Weights of a small mixture-of-experts language model, trained from scratch on English Wikipedia: vocabulary 6750, 492M tokens.
Below are experts of layer 8 (counted from 0) of a mixture-of-experts language model. Rows are named router (the router's row for the expert), up (a neuron's input weights, with its number), down (a neuron's output weights, with its number) and show model dimensions 0-95. Each number is 128 + 24 x the weight over its row's rms, rounded and kept within 0 to 255.
After each expert's rows: "gets" lists some tokens that make up at least twice as much of what it gets as of all text; "mostly gets" lists some tokens that are sent to it at least half of the time. This comes from a sample of Wikipedia text that the model never trained on. Tokens count by the router's weight.

# expert 138
router [149 139 114 104 131 127 106 129 151 120 167 120 138 156 155 179 128 122  98  80 108 114 138 123 125 129 118 123 171 109  97 143 138  80 114 157 127 117 148 113 119 119  85 118 107 117 155 113 121 101 150  93 154 119 113 136 147 123 155 133  93 147 116 118 109  88 140 141 154 146 117 124 121 131 100  81 139 161 114 189 177 154 105 127 112 164 159 108 129 177  89 129 134 181 111 116]
up0 [148 147 128 131 120 121  82 112 125 126 130 133 155  99 120 104 109 118 158  88 133 153 115 143  76 115 161 142 118 100 163 163 160 153 171 156 154 124 143  95 147 133 109 169  91  86 115 121 152  90  82 141 140  99 110 143 166 141 115 162 121 126  86 107 116 104 148 170 149 161 171 127 103 128 111  99 102  91 130 129 132 111 124 120 133 128 110 162 119 121 106  97 136 151 106 101]
down0 [120 125 131 117  71 134  82 134 142 170 142 135 124 127 122 129 124 113 151 127 108 153 130 117 137 111 158 102 118 105  94 131 171 144 178 140 144 166 139 101 116 157 139 145 112 102 172 126 127 108 136  97 134  95 126 127 126 133 163  74 152  86 123 129 166 159 148 106 139 106 107  98  68 123 164 101 165 144 166 157 119  99 134 123 156 110 123 135 120 154 101  98 129  99 127 158]
gets: " K", ":", " |", " ==", "8", "o"
mostly gets: " ==", " tra", " k", " go", " bo", " Sm"

# expert 118
router [164 117 110 138 133 143 107 143 134 132 147 149  87 121 116 148 132  99 139 149 186 149  81 135 146 130 153  77 110 155 154 165 128 149 146  89 134 165 172 103 109 124 156  84 139 146 165 122 136 161 109  90 154 126 150  91 124 132 168  96 159 150 110 131 133 140 124 120 145 109  85 128 122 112 113 142 130 122 165 127 155  91  83 139  87 117 121  96 150 113 136 103 139 113 146 118]
up0 [131  99 150  97 112  90 117 138 144 143 154 150 117 148 130 132 130 140 161 113 136 176 103 148 132 117 106 126  75 120 175 161 153 166 154 175 111  86 126 108 135 120 132 125 113 104  98 152  94 105 145 102 121 106  82 128 106 136 110  76 109 184 139 137 144 143 142 126 143 153 139 147 139 150 108  98  74 151 131 154 106 144 121 105  94 161 137 115 153 159 123 100 131 137 138 105]
down0 [125 162 107 154 104 167 131 138 137  97 136 131 118  97  76 131 142 130 122 151 104 116 134 150 160 100 127 121 140 148 101  85 134 119 111 110 141 173 115 129 133 112 127 123 180 149 136  76 178 111 102 149 162 180 149 139 130 151 140 145 103 111 120 153 147  75 133 119 121 147 117 121 116 118 123 159 158 132  82  95 166 157 138 149 143  85  97 130 118 108  95 154 105 134 114 100]
gets: "1", "2", "0", "9", "8", "7"
mostly gets: " referred", " related", " ago", " ident", " response", " seen"

# expert 150
router [123 104 112 142 146 158 109  99 113 142 136 138 124 119 124 124 124  98 102 129 138 117 139 103 178 129 153  91 149 162 113 137  94 168 116 117 152 186 154 136 114 119 159 117 157 146 140 148  92 145 106 139 101 161 106 121  63 157 170 110 137 105  97 103 115 153 125 137 142 103 103 106 157 136 134 126 136 159 143 109 170 132 102 138 103 126 106  83 144 117 147 121  80  88  94 154]
up0 [143  83 111 122 127 103 128  93 141  70 108 109 149 119 150 118  71 125 176 125 161 156 116 129 149 138 125 117 118  85 104 137  73 136 120 167 125 140 109 117 135 128 125 166 137 126  86 152 136 110 114 174 165  94 168 114 116 161 122  98 117  82 116 130  97 173  93 125 182 118 122 112 102 139 127 123 131 132 130 100 115 146 135 139 148 143 159 132 133 146 141 103 130 116 147 103]
down0 [117 162  96  74 107 112 138 120  95 121 175 110 121 113 112 114 116 135 134 132 157 116 160 144 121 141 161 138 115 186 132  99 200 162 138 112 133  90 169 142  98 116 115 152 128 147 104 130  85 131 110 149 109 130 126 101  97 145 157 142  88 145 121 123 118 134 159 145 157  88 143  94 122 120 132 142 156 120 114 131 110 127 153 152  93  77 105 152 105 139 129 152 119 137  96 151]
gets: " and", " to", " in", " as", " or", " for"
mostly gets: " and", " but", " or", " than", " &", " until"

# expert 55
router [135  83 110 144 122 129 137 122 120 134 132 137 124  99 128 135 124  89  88 102 145  95  96 110 136 108 135  82 121 144 152 170 105 180 134 132 130 210 139 127 113 116 136 107 150 189 164 139 104 154 114 130 145 137 128  98  91 151 164 117 140 129  88 123 105 138 132 151 148 112  86 117 125 126 112 149 145 132 151 104 134  99  79 153 108  87 136  97 119 113 128 115  91 124 146 127]
up0 [ 79 152 112 104 110 154 109 153 139 127 153 131 128  84  97 164 118 129 115 130 172 112 142 128 157 120 136 133 134 169 116 118 111 147  75 153 122 110 126 206 145  88 131 127 111 139 127 167 121 165 143 142  85  84 124 141 146 145 145 145 122 150 104 142 113 101 115 166 141 152 137 137 135 116 147 101 177 118 105 122 121 115 134 127 126 145 145 108 181 169 145 117 111 114 164 151]
down0 [142 109 144 140 104 132 149 118 140 147 134 110 104 144 137 104 147 130 128 148  93 121 102 150 129 147 143  68 159 103 124 136 122 108 153 112 114 194 145 135 123 176 162 130 138 178 122 123 136 108  96 143 120 130  95 161 135 165 127 111 140 122 112 130 169 133 131  87 156 141  78  87 173 146 140 134 115 134 119 137 134 138 119 133 118  72 116 175  67 100 133 120 130 105 135 101]
gets: " and", " to", " of", " for", " with", " by"
mostly gets: " for", " alongside", " towards", " through", " with", " without"

# expert 130
router [147 127 102 148  96 128 121 112 137 132 128 142 140 115 153 114 150 120 113 118 140 159 138 130 146 115 167  68 151 125 156 177 143 138 123 141 157 172 101 122  72  95 131 108 166 146 137 150  97 155  95 104 140 158 174 123 119 154 149 128 136 126 154 134 130 153 119 126 123 125 111  98 119 110 116 158 132 125 161 134  97 115  62 131 110  86  95  69 107 105 151  97 128 135 149 151]
up0 [ 98 121 109 129 125 114 133  83 137 125 125 139 112 140 115 175 157 107 153 117 134 110 137 168 134 122 114 137 112  94 165 128 126 108 165 143 155 144 106 140 106 142 122 105 112 111 126 101 158 131 131 134 121 144  87 153  83 117  84 146 127 126 120  73 157 152 128 184 114 114 193 127 112 178 106 145 111 125 162 186 100 142 113 123 158 153 121 132 151 147  99 124  87 112 113 117]
down0 [154  87 119 122 164 100 128 178 124 137  86  91 136 123 148 156 122 137 133 142 103 133  98 119 169 135 155 148 124 140 132 165 168 101  78 159 181 185 107 139  81  95 141 104 125 122 121 139 130 143 137 106 126 131 132 118 116 104 138 125  99 135  93 129 110 149  95 143 139 112 125 161 111 149 111 176 117 124 105 142 161 128 128 123 113 121 159 122  76 119  83 158 144 126 124 151]
gets: "1", "2", "3", "4", "5", "6"
mostly gets: " two", " three", " several", " six", " four", " five"

# expert 155
router [134 162 113  84 122 143 123 128 117 139 103 113 123 150  99 160 139 147 112 137  97 124 136 136 132 165 114  99 121 125  81 117 144 160 117 137 132 107 191 161 142  80 141 128 157  85 117 153 161 132 174 145 151 106  98 111 176 114 157 100 142 164 133 119 144 122  96 127 112 106 141 149 109 143 121 124 146 169  95 136 128  89 178  97 129 173 107  91 112 116 129 117 129 128 120 157]
up0 [ 94 149 153  88 142 118 157 145 106 107 103 102 114 150 108 145 171 125 135 159 132 144 125 141 153 133 135 142 133 141 113  74 143 150 108 131  85 136 144 104 147 120 210 105 109 108 150 119 140 175 128 112 138 146 122 146 117 111 132 141  90 131 145 103 151 134  88 155 114 169 141 133 127 128 116 118 124 133 139 150  94 171 152 109 148 102 169 131 104 102  96 180 160 142 155 127]
down0 [ 90  84 114 131 137  64 124 163  80 143 134 131 132  93  85 155 150 131 100 125 126  89 114 153 152 116 141 105 134 142 177 102 149 122 135 133 105 129 139  76 135 103 140 133 120 138 153 156 144 186 157 118 127 121 153 138 104  88 156 122  68 119 121 142 138 129 130 173 134 126 143 115 147 117 121 121 131 148 111  94 135 180 127 137 114 155 135 160 151 124 162 123 105 139 110 109]
gets: "ed", "et", " his", "ing", ".", "ated"
mostly gets: " pat", " sent", " met", " compet", " ret", " stated"

# expert 7
router [142 112 154 167 178 133 114 100 136 101 150  87 118 134 162 156 132 133 132  83 160 170 137 109 120 100 139 139  99 122 112 127 148 114 140 162 161 136 135 140 147 122 162 141  61 113 172  78 116 134  98 131 119 136  76 132 114 111  86 173 129 123  78 129 105 156 113 107 134 135 148 155 108 150 112 111 115 130  91 128 113 116 133 124 118 135 157 128 140 179 123 126 125 113 100 107]
up0 [123 121 149 134 102  87 119 138 117 119  92 121 103 117 138 133 141 128 137 118 167 180 115 155 154 112 116 124 116 171 120 155 122 141 143 129 113 102  91 132 118 121 116 131  81 137 142  99  92 127 144  90 162 125  78 128 114 149 122 170 105 151 132 138 146 158  87 175 109 158 115 154  86 191 174 139 120 113 118 130 175 124 170 108 127 103 119 133 116 167 124 145 128 129 100 148]
down0 [126 141 102 115 117  98  88 128  93 138 137 100 127  98 129 144 186  61 101 137 138 140 175 122 113  80 108  95 157 133 128 112 122 159  91 148 116 142 150 114 143 158 143 103 112 129 118 130 154 126 148 114 128 160 114 156 112 166 104 175 162 111 158 122 127 142 127 117 169 127 127 149 163 161 120 101 113 118 141 150 144  98 134 179 139  85 117 117 148 142 127 135 129 138  83 110]
gets: "k", "==", "ak", " has", " had", " have"
mostly gets: " have", " has", " take", " having", " had", "ik"

# expert 216
router [164 105 119 147 122 160  95 121 140 124 143 168  77 123 120 142 114  93 143 157 167 128  95 146 134 123 144  81 124 132 135 165 113 161 129 102 134 175 163 120  98 117 150  87 151 150 155 100 119 169 114  76 167 140 133  95 124 152 170  96 164 122  99 133 130 154 131 115 138 103  99 139 109 122 147 156 148 105 161 134 142  76  95 120 115 116 140 128 126 109 132 131 115 153 151 120]
up0 [113 152 114  85 127 124 140 138 107 143  97 113 135 114  92 127 117 147 144  99 104  73 147 105 142 126 105 157 166 105  89 130 131 131  94 102  90 102 161 135 132 183 169 154 131 139 138  98  77 128 144 128 127 107 162 132 137  94 107 134 120 118 104 166 161 142 130 149  76 157 140  93 118 165 164 140 132 159 106 131 145 160 112 152 134 131 117 157 149 116 127 144 127 176 120 148]
down0 [137 128 100 117 142  95 125 145 133 126 117 168 160 138 162 128 171 161 124 156 123 149 148 146 133 139  85 134 137 136 147  81 138 142 132 109 121 106 140 114  85 152 101 134 139 146 139 136 138 130 179 166 121  90 154 135  96 123 137 167  84  91 138  98 103 121 129 109 151 114 135 135 116 103 105 126 118 143  92 134 132 180 126  68 140 150  86 148 139 158  84 142 107 121 132  75]
gets: "0", "1", "==", "9", "8", "==="
mostly gets: " graduated", " His", "==", "His", "===", " her"

# expert 226
router [174 126 116 154 110 127 116 102 110 122  97 115 124 126 143 127 114 129 124 114 121 169 125 159 137  89 134 104 132 124 125 186 130 132 104 122 135 169  81 121  96 117 144  81 177 145 140 139 119 131 123 109 140 137 187 107 114 160 141 100 144  79 168 103 118 127 124 137 135 121 126  75 124 134 109 157 124 132 167 130 108 149  68 140 128  93  85 107 125  96 136 101 169 133 108 125]
up0 [103 141 133 137 188 131 102 120 131 176 124 111 141 134 131 144 102 140 118  91 115 152 107  85 152 109 112 132 132 111 165 145 129  96 124 138 124 104 129 127 126 142 108 106 152 111 151 172 143 129  75 136 115 136 130 128 159 143 141  96 111  89 135  97 138  91 110 122 142 203 150 129  73 160 153 113 112 134 115 150 145 121 100  91 158 163 148 103 128  95 105 113 151 132 125 172]
down0 [128  78 139 104 111 112 116 146 105 112 130 132 176  91 158 132  97 114 137 123  93 133 127  98  95 123 189  99  98 115 121 145 103 166 139 141 121 183 134  92  86  90 149 152 176 111 136 113 143 118 166 173  96 130 129 109 113  93 126 155 113 135 156 152 155 133 130 169 138 160 118 113 162 117 113 135 150 111 106 136 148 107 119 135 140  96 113 124  98 152 132 161 146 135 148 119]
gets: "3", "2", "4", "7", "8", "6"
mostly gets: " two", " three", " six", " four", " five", " several"

# expert 116
router [110  91 109 122 150 164  85  97 104 117 143 121 122 112 120 135 123 132 118 111 154 115 150 117 191 133 168 115 148 148 108 113  84 182 116 130 129 167 150 124 146 118 162 136 136 141 123 162  89 103 129 149 142 156  95 129  78 139 183 120 131 116 104 110  68 135 106 128 141 117 110 132 125 131 128 112 135 147 148 136 144 137 117 140 125 134 145  85 170 105 118 133  74  97  88 119]
up0 [ 72  81 142 111 122 170 150 163 115  89 139 136 141  73 130 129 122 176 117 115 185  81  96 185 109 111 112 121 136 133 118 133 160 105 144 159 105 113  95 150 152 107 168 112 120 125 160 128 145 126 114 134 104 144  87 130 144 108  98 121 128 132 100 145 146 153 151 136  99 149 125 153 126 168 124 133 114 116 128 169 128 135 137 143 158 114 131 126 102 129 107 159 140 158 118 159]
down0 [109 160  94 131  90  76 128 125 123 129 116  89 122 125 134 136 123 171 144 172  89 118 127 140 151  96 141 138 146  96 149  99 112 145  71 112 131 104 163 113 138 119 135 192 130 165 117 129  99 156 139 165 151 134 146 113 141 165 159 132 105 126 139 121 117 113 118 145 147 160 106 102 103 110 123 129 119 111 134 100  97 122 151 113 128  68 162 138 125 150 135 145 170 118 148  83]
gets: " and", " or", ";", " but", " to", " the"
mostly gets: " and", " but", " or", " &", " than", " until"